config = dict(
    init_std_router=0.0372,
    norm_eps=1e-05,
    rope_base=10000.0,
    init_std_qkv=0.0375,
    init_std_down=0.0,
    weight_decay=0.11,
    dataset='wikipedia_en',
)
Below are experts of layer 8 (counted from 0) of a mixture-of-experts language model. Rows are named router (the router's row for the expert), gate (a neuron's input weights, with its number), up (a neuron's input weights, with its number) and show model dimensions 0-159. Each number is 128 + 32 x the weight over its row's rms, rounded and kept within 0 to 255. Numbers have three digits each.
After each expert's rows: "comes after" lists some tokens at least twice as common just before its tokens as in all text; "gets" lists some tokens that make up at least twice as much of what it gets as of all text. This comes from a sample of Wikipedia text that the model never trained on. Tokens count by the router's weight.

# expert 52
router:107087161113137239112168148131143157068101151118178081172108123098107112127160120165159166161194102087130097088168100142161132185125140096099146113095157162108129133175144097084102148126144195101184131142117126083115112148125138129089130163086133170123142117109070131070122107118118118161182103125073161116067117136100134181125130161152148222123149107121115121131112089116145141154196089135148131106089092113138066140135125135088110102145155084097134197124053093183099153132170135
gate9:116118154166099132152156119121095160129122156092113177135123137123151111123181112118083101129123141146134056133133143081110124115109131117105165145119194142120097041136102086162122097110124094092160106135199095115092207191159152199140124177112156116145157100105108119070101094132163173154147073125115157138152112097117100106067083091136117146136119157127168168137109116112158139111136093130173116084154156119108187135114131132168129089142132066167172173056175120180123167076234122
up9:109106148195099178141151116103048119128148120086115124173107103092106132110110101134087100116154189177124079128138127083137144114117155131148132169130124163075117155145089112135129116103160091134113171097160068119124175130154057126217093174139142157136169157116091128108139155094181141158094095106094146154151075148118150119099065105079134141070158120111095107113123090132087157110122038126117113169194096151147119092076180142089119075166123134111166154053152096101151136105183113
gate10:144124127104126107137145116134143090207124092118121113122173091109120098111184144137186124093109019143154086093067125127132087095063134078117082100068129175124167144169109159130146137142167139090153112150166126123140090067121138121092163104044128085165141067170125164165092096106111138195106072140128118168066132111100101177152127090126162116125121118156113160096144140148130138098172089102128134140137090085097121138129161116071120048080156118100155067141127147103174128145157147
up10:168129068117156126091155112144148085084116107144098098126195107109131141149159161100096103103095093155175058139121131064166189085132106104087117092109085200117115089131142162116087141113147160085116104205115143148131157103164152124119155059078153141099119100187080146152094086152172130143131094153105116151168145136165168121116243092087064180133140117159141118054159148130092122112202104112134132122130084128112149108127115115115121141082177087126123107148124112151119122156170114
gate11:100109119155099124142136113064082128198130091123115145174120149103161098119130117108122151140101107095167098120127094139167127160126141178119173142171122097181129115126146146131083196092144144048085149074165114140076078124140113101172148164156163096138089085129096179082165207154094124076142132106108131121188147154139107104158137188128066116115137087132171127162190103151091099146098185147145089130130195128082175072100139142167119091092159119115142114081103173069110145156132085
up11:020142080124172075134154100137136113144091161137097109172150118099134122135089131142129045177105135139177075149114113090102169160105116165134122087133122111114069098154146066159082160131170135106138138112154121089174119098141108144158166087163146052133129102154141174096156178103127170094114163147157175101090070109112066098204090180123129085110120112138158153188141136115077114158130078121098102099138137093102149110099078159145120132135196129133132113166137152156068153145119100
gate12:138089087196184148061183123151086156188107129138118106100147120137102144116112153163136146143158128121104132152152098129097156158153125153183081107102116117115121088137113109175105124112117080135146112101159105066152154171123139138145164157176093104154128116127172118123161193133147132160098121127075094173090136172130134140137100082150150121126157144067125178101079155092161147135116086078121160159061235107150145128145159158133165113189094129195108138166151134161135097150223193
up12:151133177144135157180082167053117135077123153145129119170090128161126120145130126186156128172138132100169153124137141109169115170171119135081108146108113122163178189094105113160118080091117104077111108191131128084128085090115164173141107155097139150076120113083155116126126142109139177135177202115089140133192195156128143117114137138153154107105131182117117121073128179119116148145138091125140132175058156138084089104147126155067087165162171130095056130171098182161129093088175181
gate13:041111172098149111137171096157184145148126143113167138177111155134146133104131143151117100151090132079159079128083118143100133063148120123118152078157136052123111103160178129126106167127096129149197125142096134103128154169148126162150094142099096172116175117101139111127113182121118096117086188105149088142126180112080119121105083144118181115121123094142138180104144046099120142143179131140087131127162125136093122131159161115078149156106169166250164118092119134175113075047134116
up13:129112155107157111121174133202176127217145136074058113142137144094154124123127128145040126148078162135106159133088094158167145140126168150153169173131085137139101135062166154093134180107130113097174150125125152164107137134170094123118054119153113061125136200097101105149107134135121165068151125112133089135121134149122064156133136110119104066103064139089134139133161135107115151100127186143122120154161096116108159153119095156098130173089107201196212144124147143103108121121170097
gate14:084166155124121147176102126151121136126159133132124100102147066121126168147076105186116151155159171159160089101136154094230112129144078148116155112078142119102114122141110113071166087113191120173129110131089123123091118091161152088102160211137117209108086119079099111143134126089094123141089180163075175120145090132172115089145088179113132075096141157159173146123121123093130130189154109136133128130177083132128125066128085190128122093158115127119136171180151132102074193120164113
up14:153150098109113116125105116118167148132133075138181181140095141121174128160161206134121071068085128169109184133118096135138101138094088148158109189121150083159190153124109167126134152181144158196167113153108161179089161140132150108123105162052094108174106075091173143111089133118126132104119132096111093106160091100066066122131146116105191135111069156114167139135170065138102114102144154181126116123227121084143128142169176063149151123105084137102113114158134102127153131129128113
comes after: " P", " K", " N", "0", "1", " V"
gets: "–", " | ", "ar", "ad", "or", "ob"

# expert 42
router:116107203147096157154115130113120152091068148153154099140090090112126068120158154158169185120178089091113135115181185134136131106088146105104123084118162078213167106198122073079109129158134131096163145105146128115096129162112152162121156150097165166158141111099130127105158102188098114118173056151116173148073166076137183153130122159129141180189200139127119152159123102111156095132164076129141160120103149104127076122138069120096128137165154116152089180085120147188126142145159107
gate5:131141161182140175110105139138098147101152145101135126118186180039051125118114106194092155089132157137174160070134137118140088135111152133123121130101161164112135171170100190150090124142151140185160139132105130117137158130163093119118130093145099152099134109115115154127138121078167174134116082143115145122137177140139105153134141059127164142079210091113129124087160053096070095087108080087091091125127103120142116201105129151149099158152106130191219168123111104075127138090124175
up5:129109130072151117182066158175135177172124143170130234125105159120199116154128110141105163134128101084114100162179162128123113117164089092142096065167106102124090140145113067137120136073149139132100139135113138162134110108123136136137070154109134149099102092147113083062115114145124163176146141159162138138074136117133187125075124110122052170115110203142127130154174116146190118169139119144122084181135064180154144194120151079121093121084182107110086124117096163168118116109124103
gate6:129088114151103127084177088130102153150139081085082121153194153158140147138081080105158143102119146139122170107129080106136130202176118044116104163115125139176147167048189093051153112118149096140131183089121091098168107104160089134127132141134124163108083105098148129113101119118117136090134119137170174115069112125121118127165132116143171180122160130141116207124203141145094195156138144152078121122101171179166097074095151108104098132109091181116130150106127082076116122172153117
up6:059114087138112171133183156081119117120150142158098169120196105087102122158099092123194165079133112127178147130156098122117143158130170147119073162146073098092151081134136102173144142131155173122185127110110087076158110112112141096103147119151115123132059127068104136071100124087177118134155125163107142129129089164087119120138154125173185101099134118096084062099131126178144141167108148153083180167130169164132089170123087097156112194087062069089128072117091105134157155119106135
gate7:130124169192189124105165136149125140123151086127097191134098145144101131143109099116151020124157040128125159144196076131133127138100128173157100114159094153138110178153124117086171134120103074140135135082119148105081175191082076140128033097113141130107144154143131151097147104142124092178090069115138158088126137119086086132142148151118114157113180161106100129095097079148142102160109121107141102156096109132131106125112141054129079063072162091153107161137134145195125153111118088
up7:141138131142164135111104133165155108167095160171100141132148144131121152087114105138135132205115062166100012146166135074068119149115122153096142141088112111117105133109133106118109100128154108130165083106138153106158176125123135167125126146142190169070121133155116177098112120057122144200101108127146119115126140154107129146121094110076149108111154154137152074124030099116187101120161179106166078181117088133145068084132111099103083092067144094107104121116109112201071132121082159
gate8:103155140173179142073109126061100115100144117217139150145098173189137076125146154157143129174174112131016141159171103178149119123133168106069086173137085135123164161166132044140127169113087136113143130096135155128139148167121145131144162146131082133102145134154121129115130103145089099123233104157130152147068119064108111121107072120126120157159109095101089168124121120148155107126144137153120123143100122138147066155166127138128167100192073107160126126132189148165121117151075162
up8:110125108075106112115169152203105143199111132057111096162175108144112130207105112138123131161077137147113160114105181154124139195088108153142167077154182128174111156116142172139063118099146078137172115152141135131142117117135143150143131118094143148133152156124225139116101124136129138166076121080185139110172202166128141108152096176076131149083137095108154167165098141157101164137142171167127114106144147079124150070121092103126111140131209177107155165134159150100130134142190087
gate9:133171132182155115182105161147161148195103149182185109112016179164067153111121107162088163103070118153104112169123144218117158201158135158100108154124147130151132148145084117112131117101127093089072149109163172143099125179140083148133126082147093148110104083104145132069120152185098125158167094183121091078123081125121137117110114116100144128119153114146135155107116129124094136142175094112162121113150153122011105128123128125145138121116140086115160143090164180156122135154112101
up9:125056103123109157146072156110181139130124144178177138163038199097194153222040109163131145177187137133118149106120134114118136168167108079121116075100048102161139143138132089213082107126123116131141168132152150142126175093169073097142139070127151177174136160104134143153154100101140130100153130096151121119119084107154110133147160161114143118120113112126099097069097141112122085126138148138087142097105137175086106147112153131129109098099091190109110125126133163133108157146078151
gate10:148099082080135105111127128147107137101094046100149147169111117150164132156129175180130173141069134112149120092117123135104133150117087162145199123150120095125119114053125130123164129159061154143103229162111156156147131079129130154151102140180161097078178105122081118153117115182173149119160154111152138091162098153148119075082188150136133075083156116111152108170165173134120155159067172159060104125109106182183131089120179102136144064127123174097125124103095142145107108167154137
up10:149158133147164142106202119086107092166166184197106147118124092122132176112097104077166031162224197122115111183074118122110173130126164137124115149129062129145133138126082170095113141148074095142127146081111100095128133123145112125117154109102063137136107134106115162136155110058055154112108107157126087112088092145128123175144104128085153133162081147131124143130101139123134122137149102121126127101130184113078162147131092106135054165047163178144083110121159088113172129107123118
comes after: " |", ".", " |  |", ")", " =", "% |"
gets: "\n\n", "\n", "==", " (", "| ", " | "

# expert 44
router:168119137150139216168139199150160129118109162166139092143107070130094095127131138160119169136182134065120111124144111159146150131137136101073126133094109146131099150175202097053092163135157189111160135137157145097093117134141118118111110184097157149139163098115044154071126114142122110165177100140073154122083119088155145146155106171154148198159209106137114150116105129089126124153161111127132138129117128080182145170133113143024115127130124097123139173150115103158112096087197112
gate4:090166136125108120169141096123061181153142097115123111148114120124139136106169146172204060134104128133098132164194120152070151105117101122132069139112121083144122163155081119137159095102138105137059135128102121133084074151095137128141179091175166102122154222130087155117168124135185185121119146096101149095151140132134144073143170117075091123131156128121190147172051134120150134140130156150073154143121122162054167068140127090132127128138108087040102104157135117128141167146099075
up4:145104143178124142092144110160207124176094134154101141153120153131120157082132136148082142130164087119155127106101168145152106126184166125092111097064128122110102133177132107095186099131192070123125124205133133113146126131056154160090084110149154096215144117127139150170188144093154096083192086193167132137132135131082114189063086168167136160160108127171095132116149097144089103184066136125177144112099080145191134085124105124141149165152124125120159145115097121079110114110131126
gate5:134164165106164158129125117178110081160106153124112106101107104167106121118173136105123091165145092097052169111086140098132099127103154129162166109081089155141155117117094083166129148162101118158173131108070188123116135097064089118102112094136108156204200134094164133028126152175178123086053136143152148159142111155171144097127133155082175134133125082114144134117140121186175128098117065170147158125093145142183170109118114117099140127118088168105130091173117107143116193124060145
up5:124088153127090116109185116089163164135126115035151116117139160121138110107049100170157123124149140129174112096128145119162114182158154112146112124076136165101120174151117219102135097135154066116097163109166153133145174140102171184127122127123090128103139102184117134108142110122111083145167085118080148159132129098160108158066132057129202191137172124076159132188070128158131127072148194055117107146091103141079079110155100149138075145109151160132119103109091131135155117118151150
gate6:126146157106082178103123129079084207106141111112180126109120054121168094112082090160188134090102163103147100166164126135147126054115118163125100166112118148085134131097127136116127128093134076106165157082140164085062122138108158141099105155181137138091122104116135122158101085119158141117184106124157105100150133146123103132072190122169157104145147162117183150137131147136125132199105154121128138117164099140179159121168085116091180183165159190182172102168187106076211139131146120
up6:090121144142086124103110133097160125149095072133132144090199189179109107152153173110081131170144031130107103136082138129173111172081150152160134098159102117098168131185096167173134119079110107126063115127159139107116099198077167152094108106095096142122177112060127123102135125145103068171096076127164145142074088112103071144085118088121116114157136110155133101110091121122126154112116087149064113132113159149104136101166174142180066126100161166163163133122087162142117112123139199
gate7:118109163137122133161099158116193108126135127065184073169125087133102143114138110118074107157136134088174131098153143084149120212089116108153086141191149093156144109164115132144162121096091096156155139154121139137131092139147109151108099160142122151095097081013104117113144142156121165149142127095134158117126135170165109163154143209089131147119126145065112135111120147120119150100146111121152118143120075141079118111097109169204127100149226149079123043080140146133067172163084111
up7:161136138098173146134109081178132176142150124106200113158158145112180113138167145195135169104133094135100114118092154142151154095091093065117203134152112136108134146115125137155126148159100175106104155096016113128078116148105116093179106198131119093107106125167164129128133092114107094124125151132174112117130128111055152152155213128085154136138154172129131127119074155162087185161143153129119134116127119107191144106112184129170125078169090098127085076186090085132165148117131067
gate8:153163118143161125164084085140107105160115184094123171143130132098135089148179135131150091086137108110128105165149126081175166141067107122113119127181137112163108129175172051115117167143160063066176097122166132139114132111122142152120158066103141151175119083170122079131152150087110107104169051111177116144172114158120132127147132109176033129114142104186140137150095123104145127148141096087116130130137089125091116100140082153114102193113049076095118143092159118200141079156089167
up8:123062118109147066105134170157052150146148062176087148154161133113103119061115117126108127178094177111148137143129150140074154070128113134172080111093188116093087106133144194154112164169145137132125150119205105181163105118098185141133149167171194143093091138099142142135138166126105159166114172161132030118104157102165135130136097145146182107143102119119139094163121109117116126139156141130084141137091128128142120122158091162164196117100150128101175117200082168109139100091174135
gate9:125169114122121153067102148134104115144116121217131126055175123137170144128168155123090167185120117079153139128080154151125094097138129109181152132174084084139147162091135083089126108152111101108058129141174135132102153146111120145112148133107155098198134187143109135164113085144081131168107151143163140183173116093143099128125104087069112177149161147070089154130093149114126127143138116099091167170076138071148170109137098149151152102153208051071081106168163130105140122147161072
up9:113131174188137110167135160147105161110118106121134124207138100122174146095170172144154124122155160082099127066169120141150148144144144151089163095102100189150130145120096078132125123124126071116187131015104139117136091167153120108187122084044055127071168130132128121154148128147120128110128107143134124089163118127114150115102094130162084063113149103165128157136189129198123128154086158103093101125135065163059116124096115070123102074101113190145147137103108113162137102120107079
comes after: " f", " p", " P", " w", " F", " W"
gets: "it", "at", "ard", "est", "t", "ut"

# expert 2
router:110111175100095167158140182144132148107073168148114086155101099148133097084145136135198178146170069109118125120143119130116146061108136099079133119131148107148170136159173154120111138075139200142176165148188107110082124101118148173077158130089159160144135100147103206083128113149093098135151073070110163171074146080166153159113134137131134159200161143122120154184108106115175104137164079155144127090133129093120094147150048116103107113144133138138113193143074156157065124095150114
gate6:129126113176159102068118126108064094094121068160083116199155149057127139088129124127090157112145128111159169138133115142122090103151090173091030181115118134157153095096118131115140146065139137141125161118190138138168108120098117125160165065099137145171128143128191085164144156134150152105157159114118122179160132113110094133171098130160136095128089127085108137166128149100122105170167185071159133086146101167167035158103151107083122165109071125143086139121185142125055130155148141
up6:115089173084130142134174094107079098169123130125157117157102130157105149178164102079099049112165151142099023137190085147106137099086144133078118154101120149116160123166110098137152097097144085087174143166107114120095148145163121207151182151158161173080107131160133103106191102104088166121095089137153145147151074104124085123179135097132102174176123150160139173129094099179123110075138098118080128146138131083061133098117050110134136125158139143143119103181123104088135101103126097
gate7:165126080078076110108105101129169139131166187064203158131155143091118173157145161208110144134086179162125148083161152199138105178171130100164119106109124133131118114144129060150100163158141111118135131116136160153172173168161155150118130132135162139142087101117186117127110167132172162184100141126131137140178093113109143062050112136161095114092151095104179096183162158119129120138100095130180106127149091087125138109152111089081170174113096096122071131103157056105132079105118127
up7:142140145085124124160064111098139136071084128083083141138163125104147103107131166150091176124106127098084122120112165133108116130147139146064135121115149132140082140042121126146111120091105109156103144135074187150157069139085112141054127069127107186203119082153147139127135093175133108133136167105137182134094121092128167116155101134092136112191125136154121133131042102153117094109154113144074119113136094137199121155061204143101143072130121179148145126123163201170130093136068091
gate8:104195193093152089121144143143122177116139152153136193145148156126073154105116132112149155145097130161087119089098166121111119079135100117122164143129131140195110100141189145131144132127044108126101166116140215139191112104086149200066138159164149126078149115174122134121109123166162120164127170150146162179095101142145128163096138090122101129164086069117128105113132170102207155138096121125119145137109146165156107107144080103130134121141179061124065146118157193118042135165099142
up8:102105174161139121128155070128156064151083125104135185092154154157142076151158153111113128093149115131117165113117119138127096073128136123104121138119131141181185148138084086085180110150168094083122077161064098137112134170126140093192173076144083132128104073123144094117165118164106131163091139105075140131103122128163105109133123148124148090127148148105121103117145111086088124116130089100117168059151140084066163196191125157193140188131109097082102082083170122140164122208177170
gate9:119131081117160140203090110130140080052168081162158150152113135130119152126137094255135166180141126119084200087142139160136136081102116088135067114105141154131110089150170138110133149091104123109151159149180134149106059132147200183142120158151094138097103105106159119115139144130121161209131150110032061096115133131136124148140091122095190132152115138098137127125127087116160163180125116141119111150144120120120141139119112168144075121096110183156161149124145139130163127071146159
up9:174133063159105137161101040163081137114185081121146163124158105175137198138141103137133119121144150145123180142147153185186119123151126140124119161130094131176107120107183150135136127197152124171059115123141153119126158121099072130077160159163091121093164121158163108199112165145126189108119176146102071052168103149141152103140123096132164146094115149119186127150143147092069143129088162076098144123154142136109174138139196134181099104138088184103150126129170123122116147152063132
gate10:064111095060098132074084177126112162167152168149131150141106110107071100122106176124163131181111139097127144198134085148112185227111109114129136185161113097076150116120103079132096132094124127114153140175144106128132155118081110091147136141125102137109134066152117134122105167108144129221153163148080154181092099161149122123099141128103055096122126138110215093094102152112126100153069108085079090151090109123131132097106135108146105163075104099125172115093145162078131179119126146
up10:143125157081106130098060200109105144142110112159118046136129072128104111062117160099097139124082051110144126113138110145079145144166089081201099134083123100088102078158082113092125169088129141057144157120203110110132130111126129129114125141070141120120111128059182158116110110166128124190124124110106109157071105105123145119083152194159083057180121141118145089112071134101135131132122147072104136111102105169084114113129048081117106156136122108143159099123108100154086125125132118
gate11:126124108151161128148128138160132123187099144095076180159141147128122091141117112101191108109079127130158059179115131095083138163136141145153160099114176107175135151101151153125158164119128123128185161082207186139153105144099129097139146121144124110110137091159069164078112115097070072191105183074077120127135111154148149094151189180167153118144096090142145106163157092112164139113109171193174112073147179134111082101098197149130143118105122115150138075092130086131141131112213147
up11:046113126098168101115110087120197142180152103091122092111131124092157114129087101117192146159148114146137058094159157097123164150113153153079163063117112126094216142143105115142146179136107153102113114122163102122067130093129119131123157132122158076122108136136146119063150105170155145094140113078123111157124154101093104113172094147142112131189093120145098167134139115098137128109104192094087184175113188194138134097143057117153161143124147079188071179071121137177128171132117108
comes after: " |", "\n", " | ", ":", "| ", ";"
gets: " (", "\n", " \"", " | \"", "/", "| "

# expert 0
router:082071162122092188130134166109161124084071177155165105132129085145114067094141142133152153188174097069138133069145103114130140136088118092118129095097138154133168157158178113070076167103134176069145122147174141060086128164088141104120110115087145190133145132105073132143151108138096093153143114146085180164110181094096173169107153121142133160171112094109089160144108105143167085129148082148171185110106138111152117125146084121140161113189154140134172147111059123172117150148144063
gate2:103033142187148138070146122115151126201179075079149163188173176134150132161106095150076106132137087127115088144111079174130145138135168154182098145115083135098116131177142112150154117151112133147127133092133117123111167130139110110123140077079141108120142172077153076114091103139137126129143136162172188186222122069162090128149175098118147134119115122140217113091104124149109128147139117097133074112154167115136139094064164092159121054117122131189083140124124127156167147136118157
up2:123088163122110134113122133110158128135067153168128161140131124108148118129187083205154114161085113128122132090131085190120135121072110070151113168070118133121202210165141209116166116141067164145112144072182157150122141100145113102133123131063139143137165118121078143157121096174137077194124111117039178136110161087097114093120192102157120140161117154118147137192079105152142108132146145105155113119114128114134146084130108092113141081166071160097101129129067099138092104141153162
gate3:097168159072096101122116121095156093162107105135131178117136118098161096120127161119190148152107130119110105180080162113134117177119082108124129116126196142141110146100125058086159133103153128147105131115091131179156126162141074145168153115140128128157126112147131130143141162140025137140109186093119078180103090143087046152087185199159106111087098124138193139120105158121182143129136061102166140111172114081153111133132169116120143149012145121113119044142135118111106123136120112
up3:136114105194146108105104112080130059189151037123161112143112158111119111125111193142089204109109070058120106081128126143157169153151169086161120146128121176139101130121146166121069175096159172155098123100130155168176122078170144121153123178170146144126147202125085127159093138164176112158133176122087133085155130137179134127205117091096111121099141113123090173124099097117126134118087146131137114114084185145149125167117177140140108100172105136149089110176165174113124085145177108
gate4:101237129093147145142114234157140120113197243138227057141077088081121149170140095080090136166135119117107109112095121156128149133136084144178139128191176135112065158125135121142081118097157090091117111143156110117129136113190120113124103148073070136135113123148111181143136090122126124148124132152121084102117120117121167115124085105094147191126121115113156119140109150121162163109125109098138094081123097141122166131169087115130149091156124119157156133151081116115093126071112118
up4:128055126146110132054090092160141114162122071118148169135173132110168104118140120163157143136152100111127126133149119166136137111048078107095106165130132088143141171152225121122116183134147136158154105131114180131131129131098075120110176133185136123148155095175120173136121164128085150114093203100176120138096131127178080181113180136150080115160172129091155069138074123105086103133162113082143180184087107141132096145168162171124201137086175141095113093092160133136120133183144128
gate5:123105131085118135112152168134092102147121247135138102066102116161109094159118123063121081115165139089146130146148149102113131139094192120081129093192129191105138130143145153179180177120182164143113120157182153113164106081142155087132110092101107128138103177114098104108148127172092151137150169151137156118074122120138180130132160073089102143140088138158187150084059118123177141092102078147079179090131128102140124130170114098170144093184172139161183104149192109129121109150144146
up5:120141094160129130144159155117167140158108145138132144142118158103145189132110117149165185089102077182094156069123126149150085160154104117092116138090084177128149203118115158152126137097067069203137146112112149165169137155132100156121138113096131162107112131169121131087107147151187143052155119179170165066118130145143151111114114154139134155097161138111104140157117139134135220166153133174166082112182087175194107158123127087116047138140126107126148127142195209154095158094138099
gate6:154156160136093136121108049121199125134150136080103105100188117162102170109171101108151152099101147185143134068131093152124094145149102117151101205080142117125155126127142165182125055155083146144110098148117101182113148148179076128123166078170134193107105137159115104096146185136173164106071125139131082089082082130139081035145124091153092096132144139124137095099115133123121096087145154067108181114154085155123185130129139126143128150166075135134099098106117166123122144086085167
up6:137132105164143145134112159148156162093095066175127140134074063118106081151086121133077131177123105073146120082101129111108139142116032126113176082135157106134132149141226118148127158091131153156110161120116140059177181107132118115154070123123126170112118144160157178123169091049111169148107104144062099154148177082135091156075132136136088119144152100088131089076105076161105123128172103069118127167079099157076144136155146139117179134126135162105143108131137132196152133130163111
gate7:083108104176143110084150077154154151167152095109141142117184137111144130197160095128147108140142121215136140182131078098075084147095110100133165171112151127137103091089141134088111172117164114097141115103099110147087127165124091134159197075150116119137188149127119063102112082149167146112081166168100115040110123164071132062216102127169111124116152162130057123153095120125076105143131180146159140178089073097138153147163156137139137143136158137138134099127119075104161130110114113
up7:139100107164087158115125131151119124150166141182170168149126132098123072067171150151188154164109104094147158154175129114084126141074057126138100174149168136157145142117153185038142106118110081108082117149135112148064140098075107151146200044135145144169137081110061141094127152127122098127095186073068082146100161127123125143180119133158110099148130106112152096120146102131131059123117099123147132109112106079125132135220107171108166189096152131112122119125103100130114102157091129
comes after: "1", " ", ", ", " | ", "2", " in "
gets: "1", "2", "9", "3", "8", "6"

# expert 40
router:131084142128109174153130134131103118143088182170122101144082095198116059121102120160140118186164122017144162094198115141160107133129146150118118116132141180122100118174177107126121162109184101138168169132157121079101100106110140198093150113070161155126144160145102145088173116157128081132132072153131168204120118069093192141117105114149150130151134148109072162123160095171163089151136134180122158090114115135124098137130081148101162146168160132196134124187104156163124117084153134
gate6:104127079076160122163167147142139107141137111082125146150153102170092130153112166187141160073107114129134103095153166141156126087121117080152065163085060144121115186152189121127115100152090137178105162154140146100153127144128065164102104156100118175119080132126105137132076074159147111132198134154072128113177192092134156113110152122076188092108168135091219188149164163114188104112134143094135143151119130135152150185114082125121054155127148121150144103154147152120145124116202101
up6:119112181083176123171096100159173089100114112128163084174126129147119133187078125146149146115134084112103119114154156111165134145122088140090128125151125123119089135128087136130141055095137116170126153092070109148104131072075107125140097113111217143160080121099174140069136069163145087222181089156118094149126174141166123165095209167136108091089139100137101098111157091119146087122111103103080119115125096101150139125132114102136133145201092077196106086146136090163155152164120086
gate7:139032135144134141104155107063173135146141112077173134117136111128111077122176090114197102116131055139125120091132115114140106174168126102095113115140133101179123093133147148118176175142127129105147084086119177169103150090158149077124176102192113148144113087144115054141153078170071106090153110107104139120099103157167110102103148100153117163094084132118147110164159156096143091088094072148104146138127140172110103158086140102128115075124175147181128212085111100212106135174133133
up7:118122104181179117119097143139135100169118096068114129104119098142116103063104117129104117128095155153175127082130139117130139150122086130212091106133111099154104137145136175214116185157170143143091113117118110080108149124145151116140144110144104104130096083184161078119140124101179169088073072141131091079163013144074156121075129100127145116120178109143125072101135091149098113098110139173109169128085060158146122103171095122115132152089129156181151202132092079124148093115113168
gate8:144139143082075110096130163171122114118123151075121093078078128152126215127065121147087154165102144134094134140092136131125124145131088149034132071143143070064091102129134163090107186163139102088158119134154168149145086082113134122119130107106074117128145170105153188177141174148122158121095104107092181103136079186146104154108179174105085146160104124145159099133114121108110151139139159145173137137154081107103138071098141106118168166133097131098172134087154214101112178125097072
up8:081049165125132130153115111162182117165068122093158130109178131142130150172139085125121140134134134148119108215170157109126178176102168143063116108142098137147079116148185114109178138128070156122095118139194090138138087130135161109151179097079075162163128116131104135145108182165091119105145134074159106125121121076119183157089077124131093097178094076129167149138131153086196160105141121174142173141187149097161150107124127123125178110192148133136076129090101077112113149133072124
gate9:112135139127120147105143152071162103120127132085116096152080093101154170101103125097146142152106133089159116019133123154116150220119111110116092075041121143101112104175152169148076147142155169126123131110095115124137108121184135162114138105033161116111091120130137098143099150111143106144121094130066149168101106131102122181135161166192219132077105100132103078143139144163132184152149086111158074092140110100139102185124106105067107073132140149116156121105139099141055123146150136
up9:102120145129098150170127148168130172169105140162089096193149122127124081124093137115196095154187083179164123142161088171132121033097155114098122134155128132146180139142180113112103169115145158168100102136176154169102122137155118068146133148171112126144141118094202103079171140163105102124100117112100107028102083158119192122183133101100073108173131161121140133137128097080181082186146082090143168141138101107113174108149076144161086132117110126115104156123143080129094142140161100
gate10:102159131096137124133154103073104137132173119097173109130165132106089134122116115150140135096085128132078135079128162158159114029148153133178111083101135100110049181128099142105113106119085104119159117142153209094152113137140118142123218139086106093139137159142100102105178148138140118127177105068142143116129111179191063128089135146142183178129138101139110211128111099142149168160141161117096139149049083140111051128122149205094105132094178132177116149147119158101157131132141144
up10:131154159125132129160150139144068092181151140148137178166101138154113106132107118028120090103153156117192175120113092101234136122131153170155176126135139140134119110159156081117089126117078083137107164131143144096131129138176161152137172146081153119115149150181106129183176096173153173139090078134162140143159120131085150149109137143157152105082147117139088118145201112075130126186140150201116153171129155154112135127178122171128167145160101171165108148028164133124157137106126184
gate11:092115094144102124092139116136119117078194081078121138118154143099149097148184146097098129114164197110084105157095107121093138138109120164140163142197193141114108100112091188088126170166183054114186070158120098174105099113123122129115168170107064086129164127134138161114077144111108126158129180140081119119098132148134116127129134177144191111089140151133115083178033121171140170146116150113093103134130179156167154154135168113113177059119112109148109126087133093098157137169111179
up11:096145155073154166142118165123087153118134149244139134157107135101182076163156093102149175092190179104148114153136138131135155116109130160145157091155132137091111102108113098159186136118131073130116107133165185122117120138156126127144083178137073115118141109134105088135119116120128112189124125125143103145062206076216087135110054173119137124149138128072123104162111132150142154134154091101100091200175086138177103162121139104126122140115157102154200127179140134157164157139190148
comes after: "–", " | ", "| ", " ", ", ", "; "
gets: "1", "2", "3", "ent", "th", "5"